From a checkpoint of a small mixture-of-experts model trained on Wikipedia: 9702 steps.
Below are experts of layer 9 (counted from 0) of a mixture-of-experts language model. Rows are named router (the router's row for the expert), gate (a neuron's input weights, with its number), up (a neuron's input weights, with its number) and show model dimensions 96-191. Each number is 128 + 24 x the weight over its row's rms, rounded and kept within 0 to 255. Numbers have three digits each.
After each expert's rows: a language model's description of what the expert responds to. This comes from a sample of Wikipedia text that the model never trained on.

# expert 20
router:130136112074110063147096137169113098150095124125091122106121118147127087163157124098152116082098080163074116144137121144135145132093130103165145151114127087101140130137126134157150138093117114121125124137161127087142098124162106108127112115069108118130137139106110105126167143130148126125
gate0:141104097095108102114111111152136163104120091133112144131128120113151138204125067122145136102123105066094073090111123143143149082111144107119115117141097091140143133100130128122118132128131084097098151121136115138118110117135100091087089138132136108134165119125140140137143100125157118125
up0:084186165165141094156116153148153118112125158118131109127152149128085121110137139141119130132189119159128151146165129157115153171139146126119149167121123112105112098141143128148115137142127123099115145147098151091164160136124159167121115101129152089115126142136133103135143153130091115128
gate1:132122151091094168162120082154104138162126146119131127120089112113125076115124135183104145084128116125055101097112145159124112089126106147161131138086160150121107150156161136131189157155102121104135128178139115099134149132138141130165137151119115106159131070149122128148096150118136168092
up1:142142143153153109142131168117147109097106192156106123163174171106125155172160123130117124172150139089186140118150154106146108185150119122124154141122109096138118126110120142124118149102120141091108137121110137148158142116112130127110102123123156090095157155096138125120176153169153088128
Description: Abstract nouns after determiners

# expert 28
router:122110183114143116203111114141121153126102117153135105143131121132123110134139127115139107132157069120114092140144162133158141131119103138142138128076099121122144170130181076132175130085111054134145114164139142108144136141092137099084090135121145103120152164062096089137158113152111148101
gate1:116153112147129165170128123118138129147131134129138117139121129157114141128062156112112165113102140102101129159121139107136152106125103134122178174117122114136090095090147107137149113158117149141141120131137084141105124123138154112133112119159120134134120154102131124127129086129131106142
up1:133104075112116121132118133108113126113106140158105149134126154080119137123119099163133121136108127117152122094127124137133104150113159106098133117086127145112126107152140130132148115084114091116117125136109129116159127146101133148090119179138117133134108105136163081157107145145148157113
gate2:106136170090154129156112126113184118109094121132118085114120111101149149152101047109114142132118156100127093142134112094133107118090080122113093095108114095116068137117113138126106148113149092127118120134131140149093138144153114130104105141095143107146121088165134129155115129164130147129
up2:104094144108138109148063136155137130094068118135127081129072112123158130099132100115132098158074168129149119156115126145135134135118137073125138113094143133092106123130106134116110150109129144110157117153142114173113114122100135111130113085117151131154152136140137179070098117099149125156
Description: French names and military service

# expert 24
router:135154146138085100150099134175093117122106154145135085149137138156134105122121114124138110107171092115136137122124128142122105151139102122112129146135085109171098164143148121114155127144109127095147113152140167095130149140148113149120112080126135100102100130119119132120148138140086098126
gate0:095107092124134107136104150122159142134144122129096181108150134133114099132177104140089096135180150129162121128158152126126171115132116099150117109113132142117154131158135120130129129125117142144128156118107105082168121146090170141093118139127166136140113126157122086158103126197083108136
up0:118168156103154093108152131128130077078108138130094067107117142159125099143118116127154152090117082125093090123158137161128117162140125112130130124122073110136099153158149149117139164100089116102117111139145151143162123107174108118099135170097109107109149113122101148142096133117196141129
gate1:113090133176129150124145154149128152137160162184128103134103088138139099141128116158103109093152116142095123170151147100137096110124147131142101085142162099140102126123132135153156125141173094114120123104159126139152144128160126112111155124148107108098068109171124136126123143135088178138
up1:157138121166150145147160108182145143153122116126162113100102112099154141180156134155112128150152138082123115112162126106119112111126160132147157105154108114160115117123128117099091132070121100108115089127140141137136088178154101151126111120109100111104108156101138125161105126118095176128
Description: Foreign name syllables

# expert 16
router:129155130106115112145126163148140169092137145179116117084158160148141137156146089140124147126155092065081105094132122151125119123144108119121141154106134103134109143156156158144152151099111119115153119150120171098149135134132156091103128148105141125100160145082107124122144101133147104119
gate0:157101130175102160144122111100116160159102134144145155090130131140158123144114150218137144146113132136097133130125135178122170135135131138093107144111096109112124127123133116136109123133090082088107146138134107159154132100139139073107086080111152103115083147148123115129122157101198117143
up0:113091118175134131135148098128115180171138135139107144137127151118180139143115123178151137107112133147145170153113091172112133130137139135116138120143147086152092118117111133115124118180129141143093134123129129122135111114156107108151084109104101108135117108149126144098111129120161130121
gate1:124105117115073158125137076107129117111107120135111117109130120113119117156166149108120109142093163144139089118138103134136102118088131172114114099089093155106127117118112136117183128183116153129119102097159107159134113132117127141147121133126133199169140104154108117121128115102130135132
up1:130121090171125105150111126103082114151125117102148150108136114125092117192114143088102181149080145175115131145108141091088087134085131137103158130117119109133121117123146100141133148136160131126135094150056112135146138107109154124124103076099118121136110154165135140110107151155158118124
Description: Suffixes and heading words

# expert 14
router:080143164134164079152098151149154096121122136122095085134141125100083118156154121095137104125149110107084127144142160149120165100107112124118149130117116099120092148161143136119162149112152107133118112173143140130144136124113182148130114123115129107124117145096118123165131157124158109135
gate0:131129120123128119114112142109149177157148127151149122167162149126127112119155132086117086119130171130149145171155156128075123128125144149132110104159111137132086135140115123095115114123103125196142122105141124149124138122138106168122163125111054168088114101147143125170120100102146174099
up0:184108124151113155106178138135132134102134115069141148122103105161139084139134126166127103110140110116128133128136141166121101156123147131126129134179113136117128161076137080147082179147094104136154111133114145127162109161099131098139147092159154124142143060096151132141136137086075157184
gate1:128134138166110125135129103123098135155138194136123122116120118139104110113116144122127125131146143079087106124085099162147177085130099120154102117097126134109155152147134118117114129091139138072107117076139166132190111162141138154091122121119162120093117179170160171165144116140108150104
up1:152106119127095114162137128109136095099116144117103131136162135125106093096072136113136114116104124112115160134136112135124126142118151133129099108097106139158143167149131106128136125098148092098161107100152141136110065141144109122121161114125132129088131188205169152124135110132070166129
Description: Dates and conjunctions

# expert 25
router:126145116102101118157087172157130120099093133152106122074125117133106071148146104122132118100116110150125072113155143148143147132107109143110160170108096119148103139157136154145123139094111094117147154148120140083162131131130165134107104130090136127097136108108123115136140156142119115101
gate0:164094107162116158156125118136135146123134119120158153106099108100121106137134183148115137119107158127148145121137134132100122152148142146083110150176175122139131085073144148118128132140150132112161149124129153146127100139133108121133172124126062129161101077149105137105108110086143142126
up0:147139151106114117091137149122144140160150081138137115138123104117107179149117114089120104170119123131137120110089104114107122081114087134126150149118123136120137145092125110165147140137080124139065122163099091128132104123159122142085086117150194129128146129110121163116156120136099123146
gate1:105148113123123133159076100124084123167148134132156112129124154113159144115098103140103141165130151151125126115151098160168182125152114135090127083165136127093142139113095114142131094158141095124128128130142129148111138086121126145132105116136167110156073136152109148116101116117117113136
up1:132104168103113105125127159118148129147115167154115148112153133139078174147154151119175154104123094087125138117121170129107100128115103134148132166103126114146126151141147102111134160093102125119112144150148129118161146141137144072124086156129093115106206148105134125137144106142091125116
Description: Descriptive adjectives and quantifiers

# expert 22
router:081143135126165102137094132126141117119141137137176105115164132117097108149151119124126136114143107088113088138190151164135167132102101144141141162113090113131109117146149095139133140118100100118118137157118156097135134124143190142105097138122125129079159123132135128131148150141112114098
gate0:137145133161063103125142096150107099117169150145176071135117106125135160130087153176145125111178127134125096160144121134131116201151113106153140140119116129175109157145106142134127152141122136140124171113139133102144120196129105171120127107186158147127107094084123124103150118128104114075
up0:157128106155127131096112104126138145160166129157166089165114141103160168105098125166109157147119138147162121212110104125099107172139131151128163115134105161110128108108106119166090111151168136151129162090105137157101161171152138141148129086172153138135103105101133133089130101125144093118
gate1:137130140127123136156145114172080154142140136129109161143160114147155113140095130113120133113136164086116165162139111144114121118140121147162126120158132115099114144132139119132146127126132141141155107109112184186107130143164121112149117133151116121136130131165159133149108138080136170081
up1:110092124112106164150147131125100124097119133156140178136148117146088138120113083084112107142098140121061111119098152130122131115130104116118141150117161131093094130127159121124144107152203178117151135168063117113132172132122105124160113121123138127130135126163132123126109106098116154092
Description: Taxonomy and infobox lists

# expert 30
router:099160157097119105157106152145097119093151130130107116121131148153140121123128119111179123109165133112157084091134143151140118121103106084139143148112154098146108191130155150145138158086119117110137159136124134065126137168112143141087126148087108116101123144097124105141121124160121090127
gate1:117137157157109159129125158132155133144120158147133101158101160175142122135129108122117156120137153089134129137075105107111113163152106142116078120109104145140088163115136150139181121114132139142086132119121127132102102123098145122121135125115129094129114113079114121096149095108161121098
up1:143153103183124139113142175120133159198132143115119120151077163135163124107110136149141115138141183099123143154077073109067107163146117142072085122103140172096083119102135133157125118148136144144100097111116101157100128126070114116154147094140143143120135084100124132130146088095143121094
gate2:129115127126134136147125106155150095117140124115110152122128133101107133167126136114122170133143164127087123120105139107145102143129143145131171078143174143115134148122132160152131108155116149154165104115123120114076143132100086097118167095136108186138077062155158104135133139130153177157
up2:105133119140139149146163087159145165112167146171148126084125096161162116114119170121174126151179119095159150169130076132107143163117147161163148132140151105152146147152111128118126128134107093105113116123132116184100116195107074167098147123149191119132171147123167150111115112113140171120
Description: Capitalized word starts

# expert 33
router:152153170129111106116145137141145106110116149151105109115159141148116096164177089142130115104145114139125122091138143183134121146104122135159163192082121098151125124128146141122095160101102112068106143140132149106180097162119131108078114140118112119143128145075114068121130105161123108107
gate0:128127140132149126103130159113158109124116132123129117146158087156111106152117117156135108105101135115116106142120134094116093142122127134115134128120134097169142111114093180056130125118127149102149144070126137109126144122083132142126128147120047121155155129114103120141144155117134139128
up0:142108146132132151108148130121145120122139085103096130132151132155104129134124120159119130159147119131135112153135152083104097127130124181088156147081113125144157116084112178108114126150140141124139134079103140120173160088097154108085136099124074109148149100140109122119085131142124163150
gate1:123146130131167131132110161119134136132121091082122129101110147065107153094149154079136111156147136132073157123141112142179124144122106094151124087117189108126136149142158085172106122094097145162119120162101125123153153116113102134155106104124132154112153165062079153145115115109103122119
up1:100118138132116106104142120131090111098116091129081124122128128140113123094106113179127138152110075121110125122107150111097114087144130056130116162086080148165140105152103093147061129168109133061125152136163132138145134164127140097104151144129120137139079103130127127084130170143117108156
Description: Clause boundaries and narrative subjects

# expert 5
router:094145114116111115137116149146123083125106110117125085103132093127098075124158115098140132140110098130117105073134119145172122116120120091152148167101133108153124127164139102112094154087148136055150163167144133107116159141112123121092117131108101122118154139117097115146152133140096085071
gate0:112104095138136172140109121101118158170168106132140130135111116094147129147086143127125155127115080178121127154135136116102124114131137123136103130104144144144153120134159112123104099167155134134165115093163106122066114162122128112115137115114110142147101079146155112096112132138156139144
up0:111123150144142107128120129132109087114105161126161107123125103133086128130123123105123108125141156088124137075126176109146155115102105115112157147130147133120098135156159165147132165096127170134132158154116131108131120130146149160078160141118121132132101118116107095101148154150082103095
gate1:130105079164145096118102159153150073137058111139180139133158139092138124119150147076123107140147136101105196116114159102139161135093125126111102126129139151082155093154113081130138108125114173133098101141126115114152122140123130109126151105157099146148143150117161142103169153101141150156
up1:105059123110135134128110138097120150087152144134134160117119116156133136174102129149122159126115127161132119119157118127161089105133101102112156123161144124133141158099138172129099109119130139151175131082113118086120158140101171118138123106107115135121123081110127158084132085112127161134
Description: Table cell contents

# expert 13
router:127142136100110089154112156124142083117111131150076094134100140145124128133101118142144114115145112111129092110123139151132132139072140120136138128103099117109145145150116120133135130120128100150121119176138116104174131126133126119121126146114129130121128160112084097137121109179134123131
gate1:117127100109126122097112115142129157128107144130136119104110093137111110106132136094137138077085112165142106129130180134181141136086161106130165146129143103108147116178120094103105121124139130117146115116109111177133070119122132147076149141122151163133134089102081158128143118120076103119
up1:160110085090120129130110102120131128155107107151141131104115089120082134117103151098124156114084127152121098128115129119137104168103160130101149132118135121113171114202134121134104113127170180125169112123084073172103103105102111156123162131128148150139114094133100116113118132140125130158
gate2:135138147108084141110095111154085091124108166135137160163073129145110121143139162167113135130147134145094121111116142097125105133128131089109123131155143150158105183100105107091135157136119124103127139097143103141081145160109136097117133137077114115133116107104115155133090130137082160136
up2:131138131094132158106115130139129148106159134053114131162125146115115142149121129173114151149139117137117137158155143110138114127115127110130129145115157171158139120087142153114127149152110107142183137105120141133187139097148172099137153135150118119120145129134126166103135155104152133132
Description: Place and proper names

# expert 36
router:035139137110105119182078119144133120117130177141135114125100136131097114170133071125142136124110074113146112112150139149118148103116114135156130135086084096157117120139169142116144146126112075110145128151139134102124156143143115122096100181091103105120128170097123063137103112143110136077
gate0:118109117140118128160125112127122114100165108143150140103070131146113116089114167120164080131117112152120138132145157131093158130133099129119111138072137137117093144181121155118115082146103125139116105136157097114118149094143108087106128139138121104124120128138139093114082116107174149174
up0:146104142139110122158080083121155148150163168106138140105128097104116117174144123107119137103151104101128134107142135162120155136139185154166150106148122101156159164084150152144159159116135108135157122129113147166102145148154113132132148144149135116111117124132131110146149131126097089108
gate1:125131102139127121169117162118156139155107154127077113089144128124138177136075142128163110143134156149150103151150125138158154131108122160170147099135110120126120126090110172115176117119114126118152147085137124076112175189129134131090126117145117123137111097109150116166138128120125100140
up1:137116117127145159146149143115149165183165141093087129113142118120143183139100131155148101136114150158136116177131162118127147121124108173137166111130129137121119141053113176141129118112093102161143123113104132082104147184109134100109135133164108120136121080137124102170123122123153083134
Description: Coordinates, scores, addresses